Experts of a small language model.
Size: 10 layers, width 256, vocabulary 32768, 18.1M parameters.
Experts: 2 picks a token, a sigmoid router.
Training: a variant of Adam for the experts, 423M tokens, 6461 steps.
Below are experts of layer 7 (counted from 0) of a mixture-of-experts language model. Rows are named router (the router's row for the expert), gate (a neuron's input weights, with its number), up (a neuron's input weights, with its number) and show model dimensions 128-255. Each number is 128 + 32 x the weight over its row's rms, rounded and kept within 0 to 255. Numbers have three digits each.
After each expert's rows: "gets" lists some tokens that make up at least twice as much of what it gets as of all text. This comes from a sample of Wikipedia text that the model never trained on. Tokens count by the router's weight.

# expert 0
router:048114078151090186105102117196105066096133107088140119082113166109144136120134126120127122143134147156142137099135171117087117137151118168151142163134101133072131120127145137116199157161135181103106173074099139141095092097091156096106109157143108139117110127131192126085143140179109103118090110134131127130167081187148136138094164139146048116188137151069138122103120076134146111163144
gate0:202159106131106162120089128154153083146173120087046091111131025052090148135100113139123114117130171142165124081121125133107105091099083150126116102096168141130142107132117104117111176130186145137081128110139173076135108157049140171165114181140109076122187136178127174210173149125114087154105088043157088164138105184084149168181110059131094155145113161140140163112170116113163107133139
up0:146108182083096097101145124108134079114129094108145145156161079136119158096096185154194131142147138087063101148157099069114096126105119181125113096108114125121127119124087177123229124119086097130172109183153073159108060115150138057208185114118063112181149136118137135146103147141121134087130158195089160185121090169083162175151120161140089124125170126116173109120167128090156163181146
gate1:126153121192109138129148191155143142128194139119076118120038065125193093073082132106138127104180157116102147110151131069131140130161139171159125120136113108142114124107116167159103137156192080067151223078127117103143156144142134129091116101113168123071159161139114117110100093120096132075158104138116073140147059110123146127077094089159107149102108139078119120125085125121155103165142
up1:203105181120184122123064131028142156169140096081144101156140117203098134142174171121139118147104122123139127173090128158085077133156096159152105093134115164130113184133119083108085122163187135172127084141163151113139156139192114084196121148194045088145069084165103129101141093089107133169109100119056126115107134139161151123108160128109126112127139093180140151096161127120105123130160
gate2:089159075133140156103080110132141102124083161162086119161130178163177161146156142154144093134161134163162108156164187105132155159175115134179150124106144128155138151041130154109157096161163158068128129203144139159198119117108154166183086084178182064126078073174180128174170148118101123104113103134127159136146115118188121098144128130085092115150138089116128111138153072111119151172094
up2:107125178098060114122155126175131174110066117130125185076131084109121160125143206134125102112177104090118159145183143158122166129117198202117140091107155174117122165098127159127137102095151146094144121122135114104099131199136135149144124127126160083121120109111147120139162126088167151138073062144174195149103106097151115133134162085107124145074131138103108099096141108132114158139167
gate3:145125209188129145080109155102131137163109116162125131123167119154096130142067129136122084065146173145061183156081170101126152140119201119118136112145152196097164098098111113107120101161143138160109076141131102100067194134160137139144087073150078115164140105131068107130137154139131169181105129135160158108122138139168088135092115086126113139213130154165086184141147185161152093095095
up3:121127157105117124176127151085139084096137135168189162200146117122105127167120115192110034141158117057133075141166080152179156130149092139169153104085147087141100135182133151168143133121117151088142117156144129151178120144097142094120118151133104180121095064128113143127148153117109196113076144194106096162132193035077141129134122175106121194182100167154176104074154119134167149176152
gate4:119155112177086130160125125098087091146167079104123123159153092120197138156124143120139121121129116175123152158189167079132113105172186135160106165092126136113153170093149125123135103101145108142109154094125116143131085092102150185164068098119104063141117085085160127131076183166110121199099087169103132125166108142162160102089065074180082139163157142146131090155151115138138129146091
up4:095155144101093166213165136178121077123163135161126137078126159155121113137204125115154129113170118191143176150129141128149132068135101114192190151106111117154113106096105084164164110107109200169157104120121114193125075092196149130133125110066131140125095094143206150147164124138086114118139117108175147138102088122170160130122144149163075106139120127048111111133180121195141100152135
gate5:134116090175091146104052180087107181074112127137079098065108095151112094126120170146092079138181079112111125140082123035040087125173166137121096132119126139164123117143147121100124099095080139126153126144124108142118176129090136139125083079171136133184119058109120132102163166131105121142162148159086129184198119139185135129147109178115099087093142101125089094183105122110186136178129
up5:148147142133099081105087160109146112180136183168186168249129136130107160148113078158131139078067103177093146127086133121116139110123101069125118155104152176115123121132139142116087096196155157122141084146148153091132086114118134181149161077112115118117168121128152111095120100147105161156150147208174124136110054112113125092135142086110164074153146129105135121089073123170111096050173
gate6:155098113155050131168142097125101195125170103156133120199134151181153023165116152140152174100148175186108145080139157169130090100166175086187136124137118158194183145123145116134122110126124116099071078157113078121157131121143119162108134111081074094104200119118118150136168178101061125123046136117143118133139147110144121066124100086087098087113144153151153141140073099136084126189139
up6:116183093069100117116114103085093153105096136171144123113133081105086167144158176129117165152099124158129110156122174156136070086200172130127162118111153153122137121159177093134145068171180101115106134101106107165158085113120184160136104169096073159108126087126081120103070125140107130182132167066084160079119085132104085174148168151177124130127121134143154133169146165179117203161110
gate7:079102168153135159087101128116139151112080112200146160177112241105112102150189184111119150133115134069162136136144097154123124094179139114125116113125163206142164124128062127119140192115122155138084109148061106073151124137152104117129094197132098143150112199065214119124094128123096120139129170145143154158121078126132130104097153130092135140144149111079103175118144126161114208076124
up7:107121148095131120216126152162094131182160111085088124115090126118119145139037123124136124120152146197150147124096172180174091076059123136158131183155144066097145136169129151115196131143092132185144115114170116175116107030140170100140119075082134124128162168154113110165112117129135136096094136149113128157120122092128058123101058138180150131099104148149169111160157099145195101120094
gate8:086100085164136185181164073126079139117120102137145097089085098126191037120158229156158129123116148126098152100229135155107074103139153135133081113170086151088147190095135130179145100086126140167090185112098060141095110110134109155100122109167164132145147119099164099142151117119124145090100160151095140121085093158135095128160166148125096152039123150090092118163121083115174124150137
up8:150110191175127122174087126122164074150109138102108109108129127181182131102123153078153164094105113132109156149103117158129167122145105071093105113148106152108117122135139101140108121132094147123097082127173158132141122134133160126124105153121145129146075112194095204115150189169124127138190127123150085118154133130173085108118139096204135154117164108132207172158172117153154105117146
gate9:147187085118128191169158106120107113123130165183152120087121177114121105101118109095104116082160156187128149077142197109084107179092158091123160125173105151114133162144087162097185083032119171189126179159112153212105110139079106150107124092118088116131134076116156134109152168115193098091111155146116127167178062132101089169138128153108132143106087138166084132126115125125153116123111
up9:144077161117138083178103190110140146092145142138106150102146118112136189094133133145070181160014155111123172163158128138191142118078107141103124088125159215154169128147153129116110125204128144065180137114181146139120140139196117143144162102120115129150141081206110125088163128124116148167167118118079112129121116155149121098092166140150089142134179141085107117159137134148124119119189
gets: "\n", "-", ")\n", "\n\n", " /", "°"

# expert 2
router:092140137082112113133089147159095124085145117104141131092099131071193121141107103109069193062124132101165090102134133127070083143141123124091079114123062106088099084085156223106138096101166097117123158170090125131122101123082151114124129116155155132131075163149139091104185185166188123165111095144173124096117144158121151165129068145129092114139135139107104049157115163166151072159175
gate0:151139155123077090156128132064145123158178080102072182115174110164109129156157146161128164059144168156124173119151139163131059102103168184134121109128148115151178053161150105121088099126156128165184175084057163158118141142163118140204091115166135118144136180136087121122135136100101193097122131118166105176170122113073091191136108091151110142119151103136117187172132078141148129139107
up0:168127126113130169121085163113120107143136113143177192152130086129138139118154049157136114125085186167130180114153114095094128122132132141106120133109085134047136119179109151137122167196192145125162082096123134140059040097182139102179177156141108097135154111135132141164138151167129184134110119111122160150140079152121118152105116094171124182176122088154104090130081081251074087124139
gate1:105167144085192132089075126095158119115128132134140147131146127086167138166135107119067106118108164095141121106143082129090100147092139058144162088129166152096139120078095208076170085110157089122127128130127116114101113113096118130117161161136100125152207167102115146108155145157153136142179133080091127128188129133058104169116152099122172108168141108155082130113081158152113140151161
up1:136138092145113103139108102095166193086126161136083079173150107159098127142100123142194110095165102098067105151156156139103137147144093207144174118084159092096123170081122098136187122177126151143128128138182169126167167180086135130141125126134146162202171131152134102122132119143093202088141106137122123131116123104162052122117114155171122095130105117182157157110137133035153163186154
gate2:127155130148179080139133132180169157155123127110118116184111114067139134116132101079104130198157118145172122145083085173149149093121129153046137181200148154108121160136100127112114127123086128104084066110098138144183104085137068179097172062106150117144139130165184113155168122156125115093113167156141040132157134148080093187092161175147128097111174099128095077082171105108116128105186
up2:111132157121140130162123116091178163084130099134133135143151138109087122092134098122088170095186131108103081165147113141119134167110099142193154175167103130174165023167101139111081135090107133221103125123174162130135122152138151171147133124127130135161130225139135154102147071135175108156161126111033143142112067145107090117137095082110124112123201085063134090150078092105143171157127
gate3:187043160115094131094136073115138122130079141132170163110092110116138129123147120119135119127183096138061142111155134170115172118190092109109145108155112164114123121085159126148152191117127052151214097081127120081106068137125110149187167153167138114131084120107108107065113145083108076166144108148151108104137141105170107163150159140143139157129133133113103040077171130144143096164070
up3:110142085157143086161138126120141097079178131093087068069138137126112131121114148149151075080115145109150105105203139117128162135158135148108124098127138100179092145097178161124125121141149112128145121137143110104124086138092143132163160135156096161149142134134164109091121193090146124115097119195099091112169169122171115132131139156079108137150111097100173108092122100152180129157191
gate4:067122096168170116103093115141154089059098127115143113120078163074135053102143132137135091135088155158123121113150165103126146146112065069203124133125071159117084129070106146093101086095142145154104109163093136164150122166078089180105099150158096096138095149137184143154114115124120113159141174087114168108145144129087125099075125173129105067119123115171141085176122153138110152121123
up4:130141109149123128195164139145100131140178142160126222135129132123143127118093120176141135144116131110106144169139093131089128165142174131089116130165204065047185116149122115121143190189120123118129155099148158142104098141131179095127151078132189109175116115132108143105147124146153135160070058118137100073156107114179095174149108101135134111159105130087155130092146114095229072121104
gate5:170197127115091130097079091108149147119132087127156109135207074150111119152145151102186133193193103080171136103159183086143150118158135144113201125141122152123088144141113063114108144152136090165106086085166142113138074064104096116124105087150136129140085110118148128125138074163104075180140084092119126150123127121130103139131131116170109103142107134083127082092115081114151145103129
up5:123156141148127125129124141137148139077166158131199130133154081192127141094025046127128112179121167120165141164128166080192115094151144122058111160173165061165151159119139103143138197114090134165136118119157142159094135121138110067098111140140153115131094145156139110081148124167109189099099128119217097081145088149113187146092114130147165116111141161137107162126109114149128122077109
gate6:140089177177129105034102169120164103140088170114124053106112128148137105153120115076103166076211140134146143161111154141118127107190157104157130123140059125143112145149112154131117068094122153124157145135135091202110168105179132156110088164145117175114126095101150138205071194138190124090144103095115167094158147104135127082151114137112126108170134090165060128175077109131156148104180
up6:129140112106117161187101116135132130133125081097204166121126091147166146106176135113159061138184184078131188144107129102136155136148143120120105151112120095161151092075092118122138100125183111144078082124122091120077109145145167172062125115095084068108116169127117078109176088089144134151114132157154135134158147135131156151073124168153129021085095067097130151128115083136120117090115
gate7:080136167111132103164146163147173120125191138134143171150145140130164112111129201140129110091090176069142168124104176145102164144083153081120132137150119121095174151134183167094161146188147113106115099118066099198116123122057027137123128160157109106119115121169142113136118114124116076158143175125116095134177148144069128101086117192191155101094170188148137078175143170054108104139142
up7:099109112160181084160132226115105165123089099199065160146129132133091088121122078134071144123153139117128079118124116153142121084096076163137129126147140051127099126098091094133102156143115132060099157127131090076175152169159155167142102105110200109120219159123150106140137151077158138071132095105105135092084152083151135156165137153082133104068114091175090124108178134088094120110095
gate8:124136112154132118143086145166141184118156094096088112105093160089142134111121088133065129210112100124034117149082152072110143116146096164086173124118115124146080146140148103113109100134079083124132178137108158138184113157070141115179155177177140101142113136164138103117087139114090130159124097131087080092144118153082159090163121072184056136103106125135146169067107110153124136128132
up8:178093117111106125163074138065095121094154159121120146110148110128092095145114101118118107160193130150062088153114155079094122138155099091188113094168137148118093167211170126126138103141129108153086109168102144105171054144082084164063142219134084109123094168094123113117131133095138145062134097182096097129107096130166114104157123071139093153091068140113146132105087186144155159120113
gate9:133170137144129132126144096079098160130166076085104163131125121106157151120102143138105153097134165126101143070106130160096091112143160096106162120113075121058115120143111144070128111133139096141179150090093068140168140144072117062107155097177147120152062144125162105168156132094165101077088171079136112125145113101134118123112123133176161127131136152102155077180115210164174142122131
up9:143124081155125107151151067170116141150049118126119108122122130116107155113157106078129111138093120080162119101130106114150084155132068175105156151119118112134143102107107122169128086114102106165153116044145144106134094106166127158145107221201167169156130106100119122040141121170165160163107108133075204086123111153128095156174129079151141156163127073125118121081140099092104119158124
gets: ",", " of", " the", " in", " and", " to"

# expert 3
router:088148127139150119144144161148135102076099099134170156135149114119102115104132124061106164082129102096108094085128084109087094178146106148134132114117055154137128097155239176142187128114142141106158183162141122166160114130112160129146106121099132179164099179142169121051128142149155112229130092130106117109105150124135102158091117134120070119140183135101087085139110091144153073145164
gate0:179056155119121107128134089116093126116174142102106099102125051118123078143131115098066173157141118128148077175098144149121088090145170124159120196188130096086145110091141148091111138104119164047139119142103154151120176114097196159146145079127170127115174131135183089122155107117112147104107071146116133136134157052170143136087101136122120145130124075110155059110136144120136121103131
up0:148060145182115156105148106111122161127110128134124121164137127101089112105147153142125166073129178150178119157136150157098105073149202122123169167214174105124173142122118104132088178148158091060088118177097148170137187125118173141130087148136117137111117125085152081091111116131154121109073148083112160160115185123165186102031092122123145116082136093194150081125139157137166091162078
gate1:127138136204146115116114081167013127120120112159144158104140122126150090145114089106147138126115098195193108076129126153099137161114119142122197092155127111115113130140171167095074081107111134070121110206099132129189091125113134118069077131175130042113133147148165109117111114149091150145135109118083122139146112122115124112147111159127111107167084075187106153171190083157160113173133
up1:147190171105114187105108108129158184078124115057145092189107166151170120126101135096115113138091115171111048074091114114168161105144119095116126075068130142129111121191140220080131102126139136154157152102165076176033079115091190120131075200155145131114117162170123146071104157172164096096136112130131143139106134139074179160135118157107147162140073128181171127122176153236118174122133
gate2:093128109133099095125153167207105106095101120124059110060153125103116126086121137126133090184135072116117145067143138084129142149147079130129096134123098123131090055139115155108128098107129122126080155118152156153115128194150113133064138095129127112119158099115098106131121131124179181138114079087145119137184125137149132154115160172118102212064099129163117124109187116113184118051131
up2:091079146184086076166155097136159120117154137155177093134128090166115052113102182175132047170120098152121127063115126148116143149106116157123176080133150165155095161156116130153157097176134117164149125097128117159086095157105191103134138100101159178135165158108156159129122113118117120139115132149136086103097137112116114083116123139083139104115144134153161183127101060164103142102177
gate3:150136081113122108124134111146072111115129112122105140162160172163090070116180210124139045131134100100118155172109150102142158138144146123162132121104149131142115154089122059142148124044129146117110128206104161120097071126091160098085094096191125119132118073148167128170198107093145224150106159144108087117114127090116118181106196141132112141101150147080127176137117118066111125154140
up3:154142211164080145132124161083109194170164090097109095160083128163148154080184124129135127153138102167065119184143171094159157124085144130057094148153128109113129139140150164082120136162131139146128159101101111140150135082146120095115127131076182134143098110189112068151185170139117097131110133137169128114101139100129070139145080162144135153055149077156132104140156126118083108188124
gate4:110155143135147149169114176115076091135117177112152143128104123142117135167122111090157145118120150147105154161107233123200147115050109167066116070145134105175105137094115122151106129151068090129117144147067115129086099113121187114158143142121174086166069122166156123167132095151122163143106109156151079171109110132095137151146127116133109146134104099133141101106173101106126075138109
up4:145132132125129100129079114099073173138162142110136134086166153156155150102120103139115100171155091135138140100144111167132140160143102039095134169137204117106120119025050138159112122131153149162107151180093128103098142124137124125135153126133183091120133143092160205162026052150234163149099143073121155120175132122123071128154148107115104153095116116048080145165083098119150152140111
gate5:097172135145132107146140147114122144126152145122136130119094193106136184101128205161085104175112109179107110138132100179080136116095126105112142151178099134105121115184132142081154139155093134157100190104070163136155142089103120173137183069126131136150138170207138074126142167120179098130134150125136105122132105144117149097192129135173109076106099121110098110087070105108106113088162
up5:070140135204062143155166105085159136063161095134119138143128150102117120097094120175095120119117170083102121123134094138118092119106151115077085178167094137194128144156124102164143107105148145127170082178108115125122137149136153162136154117124113123144166144134170170083184167101092127152144188157037111092106164153131125110107137146136092134121138085120107116099130114093128137149105
gate6:164123112133133115053140136182216126088164111081119163188135050156073112141095162153130090079142107115123142059172173167130110135161144119088099181144137140127130092091138096132119172129175077085148098144108089098117201156112190175127146105111087111096075093116139099095126157134129142067074142141118134147164120130107163141138150164109095114114065155114086083096109173041171155117126
up6:139147073107154107168179179127117123115182040112128091125126162125169159117099089138110107139117140148124136079098065132175122116151092122120156131134098145106099184157130147111100130163140105148092124118162117122108064146088121125156178150124128116136135157143168089104132094162066156187140098183149127091088097147116130145102062093129136090150190063122187155165140132178147069161134
gate7:135168072106100137151078097156190102134124061161116099192119109114139104067100195127148138057143180126152162082111191126079024149138091171082125169171060151096081119079121143100094112128119146129072132122123081086128109175112085154109107109040154146103122168109164128168122116093164108173111083125116194156084057130129107190189106134160147173142135167153141098087113170104121112136125
up7:066174122125073103119187130145137073067096164149120153134119122177095132168108136123153109078127127127127096130129102093127172146097130086138121140103143201127187158134117131143120113146127090086124133135211135118127117156144104142114150132130126163162116048134191072103177119072139158130085202171139115147184144186103117109122117111143135157079079086128178134098048096107122165123096
gate8:130205086211133132128100174144110137135151134066093121057143163148111071113194148114101144170106097173141124092179072092158096166138161116131132115075128152149200066113116175140142130129127181111112158111082167128148129102104091079118125121138109027173106094150140050124143201150135143117116074113123134119119114181157110148107109220142114096107152081115116135171168181102133162087089
up8:148116080085136148088119139094159126132160090067149143089092132170122147122096151134085111174195134111091124215136198110133126136102083143102107124141129109080157108132129130186118168094122132088166124070131116047116088085128088087129173096088126140107171113125121112150095147157137117153150134162159140132134100112165121174133142160155122114134099135163126169121152089127060124100136
gate9:094167085152157110138143173123071146102093201131161132143135144167109130062112113131158127200106188148136103102118162163148168139133068167133138105157113154142079090111156166178098120121106141079122140139146133190124138122058107164132047122157152128142124126112133125186144096087135077094137124112176093109090116095121157096077152114096134090101087099189076094093125127121118120136111
up9:064181061172116110082181137113170104143111119105143161150162068134175163122100120176146133134143098146070136127132110125120146121120122083142137112115154203160122196163146133072114181092102126202148121114113102177135145150129141148082132080156170101191191073148085176124105144150170119123094084071156121085133110183174155104146138130085147145145059131102132187132161112118166095169105
gets: ".", " |\n", ".\n\n", ")", "\n\n", "4"

# expert 5
router:140162097128056117167140162121127180122174121145205109151109150117159174101178121075100143112091067169158130124112140152099134115158143125139115155190118136101086077113097168115119135113132117100084145133115082146064105123098116137136080104126107118120112126171093111137165176212172150107089079178121144099129078109092120128133174127129005152121164121091128111108099151139126118134122
gate0:163063121143048111157112165124179117124190098131151104148184114113165092160155147110164113127076140095150138131108118125123120217141133095117134144077084112086100150108142163096106122140092134130087162088127120178136088173215124054138153194132175103169097175125133131112123118145152119079136196128128127107137127141120154201100117100169127120111131223119112090143113092139113095110150
up0:124171149115137109170052175103128138177173106150107172134138111097144156116104115169116165132167148143184136140096136125173115106115133114151079117136151179163133095142120140112118144119099178154150081074138168160135153135116147137149184126092133075093149161095120174094137082151112141156168085116140091159143132101170161143111102103051119073155124176130115115132134113117120159127106
gate1:121118150170103168105147120171093137145170164186165105150142158128119163149110150169084092097149121120130108169095155138165165105109103101190058156119174140074159093075106167112142126166169169112114104159118164104094085121072108120124105156190135123097098093076136100188083132200157125106140130141187183034147114100135165186172126136112179115175138136190140165000161167191108193109091
up1:121130196180097173112147133143095133091125124119111112132154189092112130156103159141105147117114126154066069139159158201085162083147149081113103093165170105127106140078152117132096057144152078088133126130103096182129111109041148125111178137141062120099154118173122102137207129116185179145137118120125103084170117099104089133179129121121187072152142136136116135146103146111105178110128
gate2:136149129092084096124110133078136152110156131159129091165104152126071178133135124087125153154190107065112129094117147086172093067112117185157147062163089168160153084099095159120108131071125123137065093163132150142133153078126164087152186135033155101098114114164140094168113127142149106139147169092143067082171121140106171119167178123103117134195155123075097078086124156149129168143177
up2:193169132103118139105111157169110125117153187133110128102191052130107184170116091151074142178154145135193161138117085117133094113149144142092135146071093160114178141142156102109102155049098175191149067107108114075131121099093125148174083115150129115098096077160159114147103133116115108133186142142181069174134156089106177127207091143204110118139137091110087160126136136077116103154119
gate3:120097145151108185149128117110160129141207153125075173118142143165111150161123134118116143138165148119124152116146128126159095086142155147184080174147100143175122156142150114217095111107150112138156125107126120089133151128152134146148148088122105161136138187132157177169140102123147128109137130091128125117144171094164170123150142197104103107080090070135059145139135131142167093084140
up3:074141105130122126109152131146133139126129091128153148134126123088196161107175111052109095138185134102117081157160117175085126061207081190127142145153110144111087114149107177105142149139106167086153100131133125135164102190100150179076147090161134125121114204078140163154111115120107174124130084148103137130121146148114135088128159103131150086186104156140139126118116160102095137123112
gate4:107057115152135138066109127130154148140200121145097111169154162105135121125098114132210104134139159140096131164106133132154159132118114100126127138085077048124118140188144150096138127129114097165118165185172120172155174117094145156141133130123094142129117148077146144111083140155117145129140088129045145197101078112146121127163125139151095098125126120149188163124120161148096054103138
up4:164204124130180120105199167164153130191110129165103149139116103107123060103125124114129148074122129132061138130161158173086084129194130133107133171100165151151111143131119090194078148116135107108105108111122144094082182112090113100144071126136146112113164098107147089126099168152101113126167150107131184127116126162149152048150190197080152082098083122143111092135165123091187139142084
gate5:095043088099169166102084138079145125131144106131159084149076163156060079115155132154168120103110123103167067102131100110150139107100096171160133056159164111098062105122086143137115145149154059118115191129157171228086126125085101138099106134089145139165129090094144088122138155152088142163088081129121157123134047084131145167171154195048090095101165068112126104074140168111132086150174
up5:180153167122123109178139132104093134087078168129092139121161047148174127171149169103174111164088122161111128139143121139094101149164136111111161159136101104113136184140152063165128128146177148090127092144115102083092135144155137101128130195154082090153047139177150148099104118100141123137136187092153088176148155148109148105124057131142151159132104173147152142182178104088159150104110
gate6:084117091180062094136124118089141103093129185127122207081149143122103112132129125099117111119122102116099129158111136131109110118068071131106135165154087162071127124128108130112132110064134104053123137116159184157141171146106113122097143068160123119148138131155156163158076101153151105129094155167133134051101135186046092136144106125117104185082147163152137101090100143123151082204127
up6:133132096083102116127077095078145124110108129135116139089099149084133195099137130119132136129150139176126119128148074059175160151095082141107102153171137190119166121132109108080139105076168123142102060098152101117128109119099119149153056121102132100180134182177101123151147106130148092138126102151086130180135092135091098172143053092106121122110150180141168128137088131107101150150120
gate7:101144173164117057137117083106159084161130101102079128139108140093101139154166186112050130121136169070098119101081122108163117132073087146152135080131160107120112171107174162149169121073130071144053163134129134161114213106153117163111098131163116141104115165152118139156124093156160000080147141083156086147173154190186158143122195152125139141108139100112100153166065144091136134140148
up7:162144152124111163157161143158100120152116215148117094078131099087177174188162144174118063126175151103120124112186078166158158122117161106122117139139141127096139124134174127096142149088131179118115075146092144112135135159084170126113140124127111153088152062134130173091086147071107110136132068144130162113088178176135096151185102130127088192125096132128118113135188118147131120086111
gate8:069123092176157140144136075162173151113179154107127109158113089144089109142129141128146148092074118121132098186108152121091132158159104129130171170133112106097134141130101140134077122172118159140123165154141133102101105119147104121137136147108124089178081147121124084187128126181154085147054108158148093011167027126177157142074108102165137126086159152145113142158127108146124084141140
up8:156097151127139117136098115114155085102116114104122137135141182096152097180076140047125117127134189010079121123113154113119079133107120138156144143048172100143124120153121105140167138127124152156159136148142124100164091086152173091125111117154099123131148147187148093123067146121092104130136121083183146144116138146068071151108151145162144128167148120121154112144164089159067151145171
gate9:074159130131067100152098052097073143141119124092096134152162137123181115164100130100092179096189110090112122124152133098100168054141116139091145145135130138126154106104141163062102136174126096144095146165081150083086140159090176109086153128136174109105133118138171101154108094106080133085163152048090141115154109128061164152127145106153115098102113117121169101112118144107109127106137
up9:151148125195157134189084161121152075109137131125109158131120094082146134152134092117112113160124155101096161155129197137224141115133179120083087125089142123130108111078145134147082126150144146143147149157177151080153084141093094099131043133063103114120117117134143198120155191112104126118103115117169146123147120108159122122099159126146164131170156137112121092164156138121173111158088
gets: " ", "1", "2", "0", " (", "9"

# expert 1
router:117121105128164115168084132145113079083142115059131132119104174098132069094143092128107163119091122093165156103104088091115062154168130090078106078151099163058133114088151185139096104069180124099123153144123080097081077131096096155117189119117112106140086147201115111083134114168141093198072114142113122099123128202153126184173173152172081144120127168075098092124112122179160109135146
gate0:110144133113113166105078189110104109075179138209163113107104170145140103049182143136147126080115106152119144104105126107132092112121141100055118134167148113089147133167131146120141069113062132142129118196152157112153156102112171076070096175136138062165184101118199150121116106037136165149135163105070142125103143188130167146119127136168123143153101128116105164156162090063119186151110
up0:044148065091186159124160117128182103173111146148150179126157104114144131096182150181140143107140128160088165081102143122117090074193088133163155132146081091137133140168117150158124121159127209118087099129066079144163149147094149102043107104067137096088152165128163115096107149136134118057113028129121125155103099160132143098158128115087107082155101073159149155093124197151119131072131
gate1:191132156158164168139110101163142085098177058144104120142126102127075209096148096122158065104117171101121182119129122124123058129151127146139123150126112161118126081118142147127119154118175162135115129159129089075075084138170107149123088121066143130082124137161134136131060087132092106125069086162160157140091095163144158178129156107123115128167146143092150085158072155104100079105144
up1:109136126182175148128098095117146100182111053144127109118159114077159159131116125136141107124144153111117196031123106122105110155111110091129106165098136136141172090088131134102121052182139103176146116092152084160174139127137121093127127075153128122107136118099168113102140110179106170103131084133089143118117120147143126128105152102114125104182153085135137107156100098135147087122116
gate2:169142150111139123116133093142119135164071112102119128094131131085164164153177166135128109172103111154096174155146119105157085192103108168074082131156150113098102128089125163128153098099141113183115145146054121151143166113112104078125116123167132095146114083213086183175137146092100040114180101121166157152074168132186136085139117133205126083126130134133100119129112106106185054175134
up2:171124127140157075101092120128094114137161124093135107130136092168143149198202202111080123158130105118072103124125124155127111168075109120110070110089104132082114119176136121092129126090168123067073113139198141124142162136116097121084196074092117159144099166140141161184106166079097146116117119109142082102151124133103139164167132101119109184115129111160112120123184111117063112120131
gate3:196109157139120147078107147188118119097055170073166113125161142169158132069120178154131099190199121134094094109128087141160155187127157094156181099192171112144178177162156113132155089146129073092119084109162101102119118131106160133122119163081125156121063137151133085128098118128130091168157107148100143103151087100095137133122140190104136141117108161142126105108144161129139129105099
up3:127136181124142131108119063109130098130181103142150127098144066135128125139119154137151129101110136168104069142156114210077127136099099084126094141125205126185100166114156143100133136090143087076098108073157125157155082122150123109094149170168145066145083076147144124119167074101231110131116201117130174174112164148125148138106155074071115154093110127129139080071109120123135082117110
gate4:098119123148079119143152131144157196160110143139114096133111123086142130136100134162136136161153131183109144128115137113125123166113168103163131153126174149122098086172212080133150142153110157208130119183126146186143107167101087133086161093126114110146155120134125140137127133064114106136137037116172125096155176120145127170111158120057110160128101130152170074081152175122108101121148
up4:136167155120143134127056222117167136179155146148095106124191127144096086192092153146098140123168161105108137166060157147078113126167156141095080158137178076121142106132133135184102111119092122144138083101116093121156148163152133102157118136154100172056232123170081120161050119204044119069165066085119103112119139112158117167096165143123138101120110102095083131143116139092183106118064
gate5:159145141106130109156129173137143191157170164114175126163150088131147113171101149132133121144136077118073073138160255108105150170110094155165156100143130147120127124117149154128141169131186142146080165123141098132100160104122210116138164115097126116112090099166137116115166187090153142153105166148079070186230089138056117098094121130075079091094134125175119099063132122052129120145134
up5:095086145111117161157087129143079123129133163128132187179106075131139070158098160149115133095113133051161095105124180095072107069139122154135129110126090087114132094104115134117109138152183129134124089152082133084148160068121164100153115125121116150118087158164137064071180147182163113100164139094067051119226143143157127112152094097118086123080228113154114165108155149130137114151125
gate6:132133138126136175149110079115156126171103173110131193141090121194175075079178166115126152187212101093144121119168163185046107107171140125160096156155132146113138114089144178075129110127110121170137105161178175085126115037076130103119152114120116111110122118116153174085103120167155132174148143059144175169128104087116139134115133174126122133179099080097114105174102136128104119165173
up6:125137174088136121139120111167096098123162115132121170120116165095112147080099121158115185130131114142095110185075136123185158104116157133168091122080095151180176116113122139141133151112156191124138180133121185153111137094123139146137110137177141123160161144096091171183104066111080159083152104146143125160155142112197129087124164088183132091155131111151128120095147120148157132120154
gate7:149119166176141137118138116099157065120173078062127150089129126093127159125096086164161168125134152130170084097130136135175074109103115159131087080132129113071152123101107170106113155128127041152178125128106156155134131084144127076132184097112106123108083120131129144037137116160155140136091130112129089087186143125105174147173125103188119184206110100105137141143100101155112173097116
up7:074141084152155123165048111120147137097144127084140112144138155128123100149172112101082116171129128147123122120144125142161125157061127107072132179180165105122099152108113130136136111077106161142141147101135152145078133162089125101111176144169102168161133110103131142075195164076096165166128169175179138172142155133024166142098122114096155095152134137113099108059101185068108144115146
gate8:161164152156165162129164149093088110203085151109097140136141103151142140129207136121118116196144140148151048128142108141041116152146107185115143121140157124093170129048092166124102106084078039091143141097097158121118058117134063170165163103162154109084113123165125139111151132139155120148126193087145131134107141109150148151094149126183150144127162097099147090110111161140121103141172
up8:120182102201180128096200089174123153171115151167144128158119127144153121160155139102133128144091127145160103115117095136047173109108085171108137185180141150094136109092065152168125062088115104083147106125096097116180091139215126163105151084133149111086121124059158157140109133112145125185145140064145137090156112139116129123140145154112128147127115096112126121124114041175167106109144
gate9:128098118135135081102114123129190083112149116201124103152152124064121061099180128111159162158167094088129174090139155198114105136143113136174173107086155057133130125101161085091153110134076127155100111085132109144195111147162152088131167087112126125120182060092189103115119160165156129107115111125130142103130119113087131115120182190175081079129176179138113117147128128145195098095159
up9:129087115126147126071155180186064134144149101118104172105162114162123127147118122133082154130103120158118133124084071114101175118075129071106083129045110152128140112144058115182124131094143073099131103189129135190146175137123148170119132087131131166168117087147147133123157116154145160134190160108132051107072123157178099039147126071140141145121154131147063167127159123113153149179130
gets: " |", " the", "|", " a", " and", " was"